Below are experts of layer 2 (counted from 0) of a mixture-of-experts language model. Rows are named router (the router's row for the expert), up (a neuron's input weights, with its number) and show model dimensions 256-383. Each number is 128 + 24 x the weight over its row's rms, rounded and kept within 0 to 255. Numbers have three digits each.
After each expert's rows: "gets" lists some tokens that make up at least twice as much of what it gets as of all text; "comes after" lists some tokens at least twice as common just before its tokens as in all text. This comes from a sample of Wikipedia text that the model never trained on. Tokens count by the router's weight.

# expert 7
router:132093092088130134132145135125175132102092090100153129103174121139125086134158107158143172116144191139181141132125121157111133112130128142158162146104140137133125154122096128105132128101127111106108136135147115160115127131108107128132154157157122116121108083088163165059126107111100133105180116148150128127185156081134101123125112121167102104130138137120103113150075114089116094118131
up0:178106087134143130115170117155114118113129134119130114158121115158115091146155148148112128127149144122121114152118126172114127133140065100104091175117094138140100138159101132069144135124088129114082096106110115116138117098137155104113103167167108173089101126147132160109099105142103116172153129153156181153138122132163143139130126094126160141159131102174135140069071143134128145129178
up1:137166142156166105157092194125135118127139128148147150160145139172104095141125098105146140109135149136149110105146116139147107144149118117112147106122142114139125154125144104144142141137144125123113119173131119136105119108139181149144126113179139133117172067170119137122125136148151119130174110132147152112119148099136138105122108136134108162122098172103174159147154111113160144101143
up2:141142100132150130120145089136140137140095147088139149114100132150121108116141158155171174087188167116147123147123110130090156102114110156189132167100127114133188126169121163104131094117117174133088133141186108124112089105139076111159127133160140164092128094142084125127161144137092149124137125148141103121091144093091154127131126198154118074101081138160098166148139083161158102104092
gets: "–", "1", ":", "2", "3", "4"
comes after: "| ", "–", "; ", "3", "1", "6"

# expert 74
router:114157118113134130139121106117154164156124094136108134127108115135133107139123104157109140180146118155132158092119118093123070168156128161128124158133092145131095130181141110108145164126141131134089146132151117154100126114132113117055140164107086088137136119173078169149131104152128133158127161157104109122125128142161114107130123130085139098146110102110097138194127130123140119144144
up0:128131119135081164124137157110124118144101102104108155148089105136123117154129138165123113162128123163084114132146132139118139122169129180140128105135147079099117075139075133126117127112122125122190146141134136171115118151127128120096124122131122171122119122117108170155077097156136106110141084148086102119160169113118122117119160122115066107126150166143154165147110114124115137150181
up1:117112153153145178141085133073107150101128133170126111143159181175165093115129086154121123114100133150132086122155069095054140099145110149162171120118163141134121119077169107153153134122130137142139174146149141143163108092135121148148108130121078136163118137176133095122102157138120135119149128153150106141153151146123154116182137087150108096089148082177131118128123160183133084142164
up2:119128101127126153123091142116120126132134102112110163115105148100176128135117180162118129172163160140179176179093129133121104123140146137123144076117138116091130086142116105176150114134149126115116112129136086168106146129135154115164130156156122139121112110123118150143132180123098101154132116115133118102111091133137126102166133123108146118133159118154117133167135117155176131130114
gets: "| ", " ", "0 ", "; ", "1 ", "2 "
comes after: "| ", " ", "0 ", "1 ", "2 ", "3 "

# expert 43
router:112123099132096080123091148154121103125066121113161121185103121150179140147110161113120142116153087152162130123115109119143117116137106143094128118096126129134126186124103155145163160134167092118139126173155148167117089115140125143135139154143073109119118083168174091111132085121140107127172135103119119087166144113140155131143110104174134083162131158085125170123158104137150144151123
up0:099099128129157096172131168076113155124088148156111139116170155128144121137113156134142114180109131115136095142127114079110112142159089155111151128116125135133152120101144099147126091114093111142121114137143085113094133162157143169145139138122154114134130114136146126168103151128149091148121134140146123151122108103141121158152126112132141101128091133122120167108102174142119145114154
up1:085136127130126132114115142164094106143106115134108112177164128093159096132142131120110111131147117127121105137153124133112154128151106107129079145142144117156106143077120132142133169142158111180097115124140115152093095138153132142141130142094134132172075103144132124131127105125137088113131123118143135131114157086177100109153137105137160079162130137151161127113080118139133147117117
up2:157097110136110106108127133202175128130144116133103123127133123150145154154136117118157147146125110130118154122137115132124115116135082104112137144164153099148139127100149111095120141109112128141145145144127122149079097120159109121100153123129120097115128158167139128114143189153134101150152100179155147091156154129129117121136139128141107136108113126125172134153149124102145133156157
gets: ", ", ". ", "(", "). ", "November ", "January "
comes after: ", ", "- ", "(", ": ", "on ", "On "

# expert 24
router:179084121115125160193147159132115156171085074117109135115088132110184126134098133109157093134167153120147141091121145160139116120152099124158159142122122114145095116119057116135128085110119129146130129133082133124138132121125098149156148126141109135168130151121112129117132132130108120119137129117148120115161134121115126112160131130159145088094101158155102149156132167138137132102125
up0:168095075096130083131122144127126124086107095103105105102148142100161114155113163102109161109083126119100164099146132156094141137156116128079103109131135102149117145139098135146099110146092112141110152138138127162131128099127163136092125142142149084145130129106152164159121142105154128129144142123135108119113132089100144100125124142120125087131130131142145102119102091128124115156116
up1:113079136096083125103144135123115123131137151115129173158109133101167102100150127150125128116103182105151143127120107145134152103144119116122152135101117122130144167107111128182149123104137105149133119126103149114129111135175153131169171136123143092130108112179065149116127120108097169152139140119158100127117046118129135118124084108131072113106144166104119132105118126139127141127085
up2:153126124160121123137111111152137122127079144136126128105150123104127161175135131113102123169125136141116131139125183115086093106137139133151131118124100131111100130133111150092128121126106114090054143115087180111127140135133166100105088129121142170125142134116138106120127126105137138156103144149181127091131102099138083105156167106156123156145123098118113173116111122159157149125069
gets: ": ", "- ", "by", "Born", "• ", ") "
comes after: "- ", "\n", "by", "Born", "• ", "–"

# expert 45
router:136101093159127117157129111140110116120074126134106165134142174132161142108096129146114135102132132101171092107143111091100132127171133129098168135108104149138145144127109100093139152101119081124082158154157103165160087135150105120129105157152127146128091089167118133159130090124126149116151146152146145094106148128113121095131138082181115097140172152151142153113078125161153156141111
up0:117136111135151136104143090128097126107072141146144155122157132145123109127156126104158105140141157141158101150095127111138101132106108113137128114112127114095120106168120093161159138118101168109153173109174150067100132116127126135088121075127121103117122171117175162119142103070123125123121150085119136138100112122112082151120152108114112137132116131154161156137109133118141111118127
up1:152142144100157119143137151089119131158114128081126180114154065130100148183095144112127113171125059097129095141131099133128101135147127141160085136139107163086127109129077115136118106094155118122082104104123161154147084102133121151116134154162121119138087152116134146134134110146105120102119137112117111146143148122153119088110124121108149116084087118159080160124125104154122129101130
up2:166149142110137124157133187125107158126091140135135111140145115142125147149094161126126128135109062126134135112131081163176130148089108161083143107121122139113126115122079109143133083151139130110121128077131134109116104128114114115141163149126143181122153153113123156106114135123121124145142115106071137110077116138145147097123105121139136159134145142152123110115089122114136105130115
gets: "1 ", "2 ", "4 ", "3 ", "5 ", "6 "
comes after: "201", "–", "200", "202", "199", "."

# expert 51
router:163138133134146146143155119161146109117105113102134167134130143086132132156138131146121114132142151123126122119129138088104058136152096113138110102159110119123093121186129144101126145146143111132138144169110108139116145126124127142083123149177162130140146122139091155119127107117098068086133137109112140090135129118147110129153121122122149113120150146128162134138127084143154074108069
up0:133160069137101158110161103149177130146151138090147147172086145122100109130111107119136085154136148102165127125133157094156133132129143142098136144107094130129131167152160116178110086132141091104103105148114129132172090118150097158131153126124117169160157113127157101140089151142113164110152141133156148069070108114117144158148134065167164138121136144129130174136117104136154111128138
up1:142106149146124110104088154118121149179132108112143158105142146134083147186141110120137129130104073124116149123149117128134091135139121134142137098101123141109143135144167144152116098104127112108120142133168103119138116126134117119168163125122124113174116147131110108131127141143122116145140112129170148151151122094141150150116097131148157117144097137148107125141125116147115155118134
up2:100161104114142117099123165104139167115152165150127206162119136115149180125141185148131117116143163140138132154127151089141083130076117154144118133137157120155164113077103153089111175087139089151110159078093121099123100139083083172118090113143164114081063126109125104090127093100121159130100118148088130089168143153184106121115140116158139129120150106113139126139079119138102099136082
gets: "==", "\n\n", "===", "== ", "other ", "=== "
comes after: "\n\n", "==", ".", "===", "== ", "=== "

# expert 76
router:134149106145110104162105108152157134131120093111116137128128149111130103152102111120139093133127129125147093177149145101136109133147123135116146125143097127089122146183128103114148145119138143131109126119132132181103136112130140081114145182168108116082096120137119121071145118154145129134115171142119129100161133122145078090173159126156126113125098157134125148141053097150084102118120
up0:140116123133179113104119109165149108170102129108120138107124153143136116165141134130144141088150111075120119089127137172117122133154078140178143075035133115137158175127107125136107121159156142115126122141124131127105109133125120145125097161127121150095076126098096154152108090113146147150138134140096157112104109144169133104146126191123128149108149182138117128116075137157111115129140
up1:136124091125131127160109117146105133175145100110110119155128171099179129143128133118154127137159113168134123149105158149105186135126120147115127132138114130128058155124108105128055113097127130137122115165157126138088162100142141105113086147151168115117136145152163174150096138137126086135136130111144097094144142155099145141073146110125122135125123127109130144092162077156109126111101
up2:104106108108163135134153128199143133164126081108107146176110132125104158117129175119170106126180171097161103160110148138139096134123119119100156140117109128083141154135143119112104120194137157130142142100122095170146115124119077107112122168113106132142135155156112128124126132141111124149098169128122142151127137131143123169138114101122160107138122135163115182098162135145147116149139
gets: "\n", "|", "9", "1", "7", "2"
comes after: ".", "201", "202", " ", "|", ")"

# expert 47
router:112117107111098129148148133144121138122146119122140137102134157085104153115114141103132093101122119141150153106119159090104115116125125101127136113131136118128157149109085124114134114106157105125083075155163146125161119162138131119146142154124133106107118035158115182148064093144102087135175108145107130116100159164121068153111150153136155075176165124125139182127127111139120118126094
up0:138107092165107144113110155148111099102125144146152166104108133112106119147188185109099137101106120124103135157122099115100104148119095119165134148108123190116102164126136159091114102175120172121090148128146088152161128127150148147114087110149127121137090136156099102127135133123088185125153161177140153119129159150111120110123130136149097148111110102093145153115108119145120094114119
up1:104112174155129116128123139131174088133137117168116123107154143099168162064110098118126152072177124106144051165128173093126142111117109105124141177132132119143079130131135096085118165163123116116124164122106147159134165143119127099084120092129128117111150113130128161115133129112141105154110161100164139118145124113164098091153157137141155110104133106118162144109148099101163144137117
up2:165182122134110123144126114164128121102152163101123120108117106178152109067120150146170114169133180126145173133153096101110143142157103192126131088106126113169149152105116164095137161117178097121118103133095135156112130152128198127157081159159141106112118127135127124129125122089127130119121124142093117149157140155112128109153088129127134144149122105159134109171138144171118161147138
gets: "two ", "1 ", "5 ", "2 ", "three ", "6 "
comes after: "| ", ".", ",", ":", "two ", "on "

# expert 61
router:110142116111133112119144099166122154105112099122152188101135163124171160077165140121096110118125145116093134131103156098094109119175079107123139128122113175118130120107130108121116107093141110129114118175153100154119086147186096105090142109114109133103109126145134123129155100092173101139129167151102123108116150150145128121076112134139134098102134170105086153161126161159115129138101
up0:132104145151136096127112162147135092146133159113146147136101178096113118149137122110114132152144157074094107117119121143115162121105102090140100147110132112143136104103079112126103104150123098111122127129113134164137113139155134111088169145126166119112118117162168146161095124140112115149124129126109114166137153146153159123161140139108105091100149194152140191176126137120150131127111
up1:160129135123122137134147105093150103145082112177089158106075141115098114158119105161087113134141154111089151137146131114120079089105113144102120145107111131136102172081121131133141151148124102147121156185126092123125127141163148105092124142132130088147158149102111113105122079132153116152130134130101146133131101100111139082099093094154143105138178113163142136116129106159094132156142
up2:141139144138120135090106105121111141113123079162155097135134150136130151120176087129124116095131097141137136088075165100119155167114101106138107138121134144116140132120171089076149133105175112179134101122121067108133092110110156164107094115093157159131110136137115106143132136111139143066177110141157123127089155164175128114170103101107105166104092139101091129157144124146118133141117
gets: "K", "T", "P", "H", "N", "G"
comes after: "| ", "- ", ", ", ": ", "of ", "and "

# expert 16
router:143147126152152123140105087139155174107141115109125129118116138119143097126092114109143090141145165122149108144103131125114131116146105148111123144135132157097130142184135109109117095091124138131119141145130148133112122078143141091125130205120089131123128117115108140064142128128184125151089157163090146095154169140155102119161172173132119128164122151127164144140020085129106110113113
up0:144148131115116119164151088147136103159149071126120148116130135127120124132151109114119097152140084133105101144162156148144061106152130142106148085123103152146123135081128072128163101091113133121107167115152114111106080135143120173119132139114147155104152133136132112128090143103090108101122106132131105099113139133133145157127121134135128134135123112153093141147114116136118177119155
up1:124119105089129103125120147141053111154120086131144162104095136099108151136101114150144140079120089124147160124114103119094107141140110132131103105110166164116143145111099151120117120102135092116107135132161086122141101139160121130143107132149085108118141118171097158148125103120163167167129071115132095149147138172137122152131128103154119070185122174102127118147162107148158131120135
up2:171148125108142158148101141095148134080151101147157137127093125122160080144168125135121131117111151140130133132105078141104109143146075148109153141106114125151124089158116088146126135076150148158113177145137162127166123167163122109168133086141114126108099118088140165145096108081139137121144135148111127127087116127145107131142145120110086087117131097179110144140123145204151107116094
gets: "\n", "1", "2", "0", " ", "3"
comes after: "| ", "|", "; ", ")", "(", ": "

# expert 21
router:161121073128104102149118114122136090175133083134104135132136158118122144157099131114117115102173121171159105126152157142122094127163113137135139146132079156151101100123170118132112162103139133134115120113153105115142086109138097120121167128091135104138120126114138162114124104125140103076088155142129104108134148103152113143166112098128157114133095117121113164146105089114148097107142
up0:154105136197144173072131137148108131148158136114154152092120082119154128140121173110183105133114115102121124150064116165102206121105140138062104153125140147142173119153138079102100137168162136120129115139120118123109127092138120124140118165152130139090070111162112137136133097184126130160095146133123110135139157098115126072121117165138163146117115123156109155139116146136102131149138
up1:122176131144145103078151102132106138133196133067138139102126141164152160121130135120141156088098101156147093125136168108057141102154121147086122117115108155126130117138107126082167172108147089120120134116084117133105103142165122129121110146099124155159149164113118106154174148132151128146120079123121087125145120156125124124140152137105113132141159119128145122114131153108132130115129
up2:111129119191145137152104139194153089136057105133127130142144131129164129131102135112064125148145125120108074134150216108114132129145129120145123140132155146181131106101124129131136120108099128149156235110166078116147111096135147150111125109129165103138141143103106121141132113138115129171123112154130149109143142143125097112133120151152129106139126146140134179121124115137118156121151
gets: "| ", "; ", "of ", "—; ", "+", "−"
comes after: " ", "0 ", "1 ", ") ", "2 ", "3 "

# expert 22
router:129118119185126115138134079145148121129131120120104144120174140130154113104086084126128129108138165138152097133107134124115134136150129115116107165129096132096138129161167108133151116085135137145120135123146132117127123079127108102095106187164111123092096126121131126052156123147181095141092155150118141098159150123171118125189168109169124104138116148128123138140108131139102112127122
up0:117163116091116173181152119109130114134143112109156122141123151120092088143150151141148100142120074127107117141141111112055161083158127136179108125126161112140114136161129071106109177139094120065106126107163139145155102097140142137118123103110126086119123110139148127107104142085108151157108126140130151104106123116109116076109123074134110107108080128093167143136136106157115098100140
up1:163121092171128135131142139161125120138068074135103149137146157136086106127136161117074088158122135130145129125108136094120106126199116177144131096088110120123105149127132124108156133124131087121097148140172134169093136092109151129146082110087130127118147126143091150140109141121117187171136119081148132153168128154127126083169092094153145103135124135117152103154110132098130115096121
up2:121091138082145073121097140116118156183091109130101120146115162131144120116083135126110138122142127187135115135117137088101094109187171111104112151128122157154068111157101137121132097099144141116125190166178131144125108108121127080104126119148160121110147069131100122109161086152067126117111162133154154139137166136136127150117129126139139098132106137157162127131128151115110149142107
gets: "\n", "|", ")", "| ", " ", "- "
comes after: "|", "\n", " ", ",", "201", "200"

# expert 40
router:153101075137163090139196133126125133130121128132119159101109141127126105139096127133150141115116092112142097076139083139106128150108086138129136151131109124134109138125110145151109129089195086128100199144149148130146123114145110134113152135138098083110121137097120152129122136098136133138121106100083134116140103101114122160126155110130154145137133145100132149151145206185114125120119
up0:168128116153134105134075084107179113141158140114146130147103155097092155124099116154115118114107160135120149125194079096124142104126132144124119133120111098129179138134148124124115142127183146132134120118118123147124107178162091157104116123092131126133120120090118158132139165117130157116127148160100095129121138103119142114132108101113134119140102138154128129134094114171118144146182
up1:113126131116143113089094135132113141140174120117127126096109133152092183137121094114176117102124098119165132113122143138101124119101112119111118181121125106107097167123078120134133134113140124164133132104137148066123157106095137123156182126128136153090121094116168130089140131127135145093108108101152118125136147130117129145126109130140140158095128171133115128147121110131098140131106
up2:112112170152118113149133161132179131143118128142169128120181128083150129130074130133115105121120132148169119132122131130101127095124081134124182131110124078154131116137132088129123150161146133099109144130160141091145124111084131115089113122116070156117102127096127117145125124118102116131089115080130085112080146147108121121135157121106161130147126101133069143113137144091136110119139
gets: "\n\n", "=", "born ", "(", "is ", ") "
comes after: "=", "\n\n", "==", "(", "is ", "born "

# expert 3
router:080081121093109106137135156138120109174131101110112169102133134110163125127069116090186148150181091113188108114129092145117132107145107127090163107103118148122110119158146102108145105137163112101107157141140151097140128172133128136123136123131117117146100120156173153132170098118118083151109150127092070108122141162138133128146132131130118118091117157152108126138157126176114141126085
up0:143127140153120152113129093120130137144144126152158142132125121150112115130106087145115160101099136135104151158143106148086129103134077095134156092146115118080133126141155138139138145114112139122158141094169132108123144136143091150140151173141183070172128101162078132090129128135134108096114115140115117128137086093186152119120153173126146143139162098110116149113105086150167158137134
up1:121129153159152152131161110133136144159115125153120103124116154131136105126113147142105129141146124154095121153166125149118124135131108181144149119124105137124137134142136131162142081168140132142134120159123133124168131086152132137129133136127120115123137113129114158129138105180157112156121163121162162145119169112065105072119097121140168123166130153120153129139123157140141142096109
up2:126118137129122091143105147143174160117154122124118125117093150086123164160159112132179110187130137141129140098139118129172153124125183127143133096157110131120124116115164105105106107135119143170114195137155116118133149100145142103130172140157103110130137107142154140155106111112133119107120147114115135096148153135148149114156128079158146123147148101109080097141119131157130131133081
gets: "-", "the ", "The ", "of ", "by ", ": "
comes after: "of ", "in ", "by ", "by", "for ", "on "

# expert 59
router:137175119127132123123159120142142167138128132139105139129142129111135086146119134108115134128101154106152105162100095171110107120133129129121123126128115175092098112175145132152154133107139124115133133136140107132135093159143107158139106148171090102097109099110157124023111134181116115122076179123115103086143134119163087116143134158140157098116094171112097144133115150111074155126132
up0:163139135116119110107168105133141104138082118119115118146119133124131101129112136154092101118111101129131123155097096086083122107133113144115084099151150131117138137162149099109123129127141119126117154127116150099121115090114118118122102122157113115123140110134133153124175113081140142164163155124160102119136139140087134143119126146117112096078124083145117168131139093136117125116149
up1:119102117150144097141109108152155115142136093164132102142146125090121117149127107092119142072123147136106118096149097119103117125134127107155105131145125110105111146157132142144120105154168082117098126164158124120085089082136122124137143131144113101164139125145120145105112115126081106104116092096134102104137192127135162152108139181106121066086109113104117150107113129140152115159115
up2:167165067139131117133143167087125111173125126196181142125125138112124131147087149115098125141076130128140106132110161131124125046098160117105128121105097161104114110085119148123107075114095118126141130111158147154158126091132114167104131134141115124124098096135139146162152152125152109112127099112094166106085137139147132116101111111123165134106165158117078114139072157148133139102169
gets: "|", ".", "\n", "d", "D", " "
comes after: "| ", "|", " ", "; ", ") ", "–"

# expert 58
router:144112137179152119132117099143137147128107129129097126117148161104152115133095118129120083146133150134152101145079119139131124122146123124117119178120115153068137142165166099132116132111124094112100140127130120102137134085168111126146156207135095110130101113096166144049164116142188107131111140153090133113134133097163075153154148152139147114161124134126113146155089133128131106127108
up0:160137133090126120127120135116112106143133086157110161110110114112097128140123140170126104137134112152084112136091121126154115124112110177101132199120094105133138102071119086143157141135152136116132145149130146130113101162152113138118086115185063127127187107107145154137134113100154087145139139121106144121108127100125106160132103139130135177120167115159158164153142136177091117159124
up1:136155101122129125160108130156144166119088114147119154124160152130118149131094119100109136138143138107113123118150153148092047178139093140155107153133122136106147111131087157121102086104101143128171076125159153109123132135124094132144102128164094073142103136155126105168140119151124091133117170149118129122116122151097152125130135154159159129108146105083136169132103142136105113161107
up2:122075103152151137137162145163138094118152117084113154124133124082113129154156173111130134092143112110143175159130124138140061150183105127128114126140109150169123135153136129155089127099145083077153104139067129137115121139112160154127104144149132146141099118091112114119139128055111138138125108150107100113181104133172150141146133165131145119145118155116173149113103099162130125094120
gets: "\n", "2", "1", "3", "4", " "
comes after: "| ", "|", ".", "+", ":", "; "

# expert 73
router:122160137176132135125143102121113147123115064105105109104103119078146117148094095152138170143110128139151069119126180109113118111140128150122112140065137167075117124137182113084130140112152144141108145141147134120055137153174115095107158166113087138111125151136157112127120109145132184125137171074129132130166136157111138095122152161098144115146117154128162125159116145148133100110092
up0:169105133145189138127142170115105085165126114119102151146105093076137097124078148118095141146098115116096093094103153138132112105133070123119117108157086122150134120152130136110145125150143147164153085127136141136102160128177122123118114155122121126111116147126142129159096081141119126142095140129163148096110125135175108110135118103102102142175125188139118109157126112147157079136135
up1:118101099147112127137124143138115147134116126100157138148124103127102138160151127103090092168144124116088148133112141137146150105119136109120129175147079166134122124122105175113141138107107150105107110139061120134117108137149107072149144097154125127129100174098126102137130154082105141171115081131142106076134153088119125153106144147113138110106166121119109167146127101141097102139134
up2:096108113130153142102128131127112137114112119142109150136114150153100108147178133115145101107133130126132111133150130122102109103101119095159126145099136133145148069096156100162152128112133095125106204153168148103088136122147137148116092093129111153125124113107101119145152116116124142129122143138119151148172131110122127149127114122157102099110118155153162123126131139121096132112086
gets: "-", "; ", "USA ", "non", "L ", "ITA "
comes after: "| ", "; ", "R", "non", "N", "L"

# expert 32
router:141149109117104146131065132123106094171096099146146139128166161125165128185136105125122115108108118100132112140125108114111136094163104132103128124120116148101141175127120115126129158119114077080095138135147128141111121101129126167120133144154126114111114131122114160139144149145155142176137085177112139116151186133123090120177120161122125087138131117128068115117152133150109086105135
up0:151128148122132144096114153148151152140154057113129171138156152134138129149125127119109135100092126083154091149094132173150134125164135175087105099104131147117145115118116122174109123109159143119096132091105167136149145153135110130167111121162092134116108133133120108140112152150185161146159150151134123136128131116125075073167122101132109113080090117136128104159134147148139135100121
up1:115146116127114101117160104132100117122107115137116131125141127139163098146133147160139127159159083155124088121151131193161097132115086134146143168110111123125122163136210115101065115092107148141115124107119143140106137139142158138134141134132134151154128132160126168125121151110157149111150135117115126146133169132162102139149103119111137122116116154096107109161175136178133109094142
up2:151123158184146143159107161176121150156117120124096182112140157147156132146073142096163143118090129086106128140105144143146086112186130137135122138122083094135121123131093084131134137101102096147079192133108130161149154138102110147078149142129107134090145133112126113144148121133076122128147121163147115118150144098122154086087160131090114078111143111152115172097134103109130138078093
gets: "| ", "- ", ": ", "– ", "; ", "\""
comes after: "\n", "\n  ", ") ", "\" ", "\n\n", " "

# expert 35
router:120154120148123112154133114131142124097120111122103146104144136127156113124108119150121127140125155116147119163081095097106131125140123152109133158085115131092115126170144101152146080102139124126127142147139105178129139129120149102141108194165116120073117116122141131021148124127177105114105147143093123115165154117165094129162150131149111110122112150135111141152103117140119101115137
up0:098128123098155111113135102166130156101111122155096115118146119082126112134120130170107106153114176128102125103125117094113124106124131129132117167113158130133078143125156131103156088121146114109095153123116120074160093137111151138118140117117103118143116148140145106101121186090124067164102108133096130123173179114132158132124151112086185142098170142109089127116152118143102146154107
up1:129122124139144150136119142105142150145079121135158113113090178117160102148117134137126154134148109120117077167118121133113131132158109120127143156124109116125147188100160107117130116116105176110115110128119070142132079111132092113113096138100172087118112057164092157153156138163097147124109138175094177140098127104152116117151081104127119156092134139102122129130153134173100208122150
up2:112127086142103118143158129126136118136128074096102195080087147138158114144107134091121114084144108183128131133114098101119146160136070100110130116137109108128149146102077091137105141101127102086129141171141105129158112108126116061125118112143110122097130093117127116112138124107111155097105125157107106158068117132127153110108094115114130091150139143186129107165151100098113121151146
gets: "\n", "|", ".", ")", ",", " "
comes after: "| ", "|", ")", "\n", " ", "200"

# expert 46
router:130117107178144141086150115164127148182098105087153130139113128122169117174090137116150141133160161146106135136124131152139139113144098123123166153100077152145083128134096111112117108144186096144121156176106133141106092159166085122111136119125116103112090114096115133153140089144125128096161138113095130114108105118170112095143149121138118108144136147148138147124137115134157116138132
up0:146162102151098142153104115105141127075119125106138119135077138113154134138145163122103117099123096121131117126091121155163165095108188137108091161114141147114146143169138144163116144093131156091103130170130114119126088108102122152098152118114103108082062091135096159139142142141135160109122175148127162133130114097153089104163145124088135122134133115141148164074082131117145119108154
up1:125063145095157163172097096145163136149119152152116158127105140117117091122119105139098151167108118117132116104098112120120112158176099080117115129132150104144122130128133071099112128083095125138152111121122070143177159114115113115125137114107161140155085147130132158138104133042102085155140103095104139100139123151128092172122125113073192151150135113149194154117142052123106149131138
up2:130118143099129106143107148142123106154103128109135114139133131124115121110142111177121133147114120140155134097139100173112127072146107130141119109079127130129150150138150130140123105148126136127126113111183140149132103145093153150102106146112114108133111151137155092124151149164083152111103133112170114132105139137166070142150091129090046114117134121126084114175149156157120087092150
gets: "the ", "a ", "The ", "his ", "s ", "an "
comes after: "of ", "in ", "'", ". ", "to ", "on "

# expert 44
router:142141114165157137111130137130138126122121125136115177119130182136147086118127131130131130099155130057125143112114102096099145110128105153116150147152119137123117123081148139115134131097156093076065146152149152158108145148156126130151126119156127126108087166138132158138120134121105132183144127149074120096120127085153161137126120152181118163129146137167122141132101171137093180122149
up0:117141108100138138158095113097195125123054151083125151155104108136120105140110123150074138152108136131154110120148100116129118132120081141174148093112145099129168134171112115141159158111114170118181113172131125099146064144131122115135157133141142131097151130125159124141090104135109143132116094099120143075135116127127024136105104129111090162120129117135122102129142137150118174159150
up1:149166129081126131105188151164089110072131160142126144155140144149101101116109125142117091095127113106125140114103129107123072124143133100097090084150100133103134103095168104140153123103176113147135152103126137128119058139142142120101150138119132085128155125117101160138106143088165153125161150137093141103144099085153145110154122140146170133109150155140110136131144104096103138091125
up2:125116088161121148136134115103121091150153129095167149159098134122096108130116131121137075127136153116123115138116081110130122097145142125135123128127140134128120168121132151123144140128126084127118081123169103118146127115164111163150132090079113116132109130153122158158143160122101131138148130113165132092107151134118135116107125098132170107129082109091118151141137118110140131162111
gets: "and ", ". ", "or ", "but ", "& ", "/ "
comes after: ", ", "and ", "well ", "=", ") ", "known "

# expert 5
router:145127138190131129174131108120140132126116111115117168117150124113135114146137114128119101136130136140150115172099149126099118119161113142125107127118110133080129152169157119138116140114121127123125134135142099154116105090149117106124147160139119117133076116113163142049140123144146132112091149171142155085149124137138109107203156126133128123125125143106118127144109091126099157124119
up0:140151103129142111122123130109142109113127088113093154106140093135132143056071160126144187134145142160187096147111124085085154132149096161103139154114079138148138117123115101092131175089145105107110124136151114139094134126135103133093113125112115100139147158151143108131122093107128156109114119144107147134156164127157111104071104132126127106135117140093167176138131111097106109098114
up1:095111116118095132147100104182150124128150119137148132145094123127101155137100111186166102144136130119109138179119151116104091112134124115114143124120143105141147117110057111125132116152163087145089110156097132101126068126111119103141138131161130118108137175174120158126135113106118145082141136151102131131147152131143117093134085136140080128094166098145101120099107120112121142121137
up2:101143153166149118143122145169116113151110105102143139137121136115138139134108107129113130144132133170105147108084149121136124133120087134112118101130112143102131141160135147119136089098157168128121154165165097182116162104126154152136147132110143124145103076158135134153142145097118110159129134102146121077122115114200146165135119147148148145097125131156112128160088100154143143146104
gets: " ", "|", "\n", ".", ". ", ","
comes after: "| ", "|", "′", "A", "J", "U"

# expert 60
router:121127128133146127159122129141152121114152099117110153144116172132121107137079116152157085118112131121113137134123129115152091126155105166122154141085110121131120146154096121170094128123118162128146130172108119116107104164205095145152173097154092110160142155141144136125106094102156135135130142100109130113147096137135156101127134140107142126119132162111055148160150077130153129121100
up0:128112116123102099078133135156119123130118151153095088129140113135115078147150136125105110114177131137119087121124126101119123101113105127146101147104110107122117164144104142123134118080144113132157137160129161121111098113167131112214116137101056151108101142138112121101117157093122180123140140151133118121117099162143132145136111128126121130111099121172152167104116151140174128117092
up1:125137106122116170137112145144160181113109107103159113167146153105122111154133127183144132119115137153107104079050134141121172131090082111111137128088102144102169138174147092208108133111139121102124132131167123074136090134173122162129082179134120142112144132133127118137126135102075104112164115121092184100107141146122084123157127108108139119100137112162129123149122137147148098162158
up2:092117127165114126123125113112178169150127129142104111109112124165114083111134124139164157143119121104162132164153139123164117098129155115144112127172130086127128137132127109170109165136121132100113163096149111135096122150103159078131125157122101151143193160140096125127173108098100122120109152134143113126080128144133144127150132133141154114112153147116123107124164121099127185135126
gets: "the ", "The ", "(", "\n", "[", "==="
comes after: "of ", "in ", ". ", "==", "for ", "\n\n"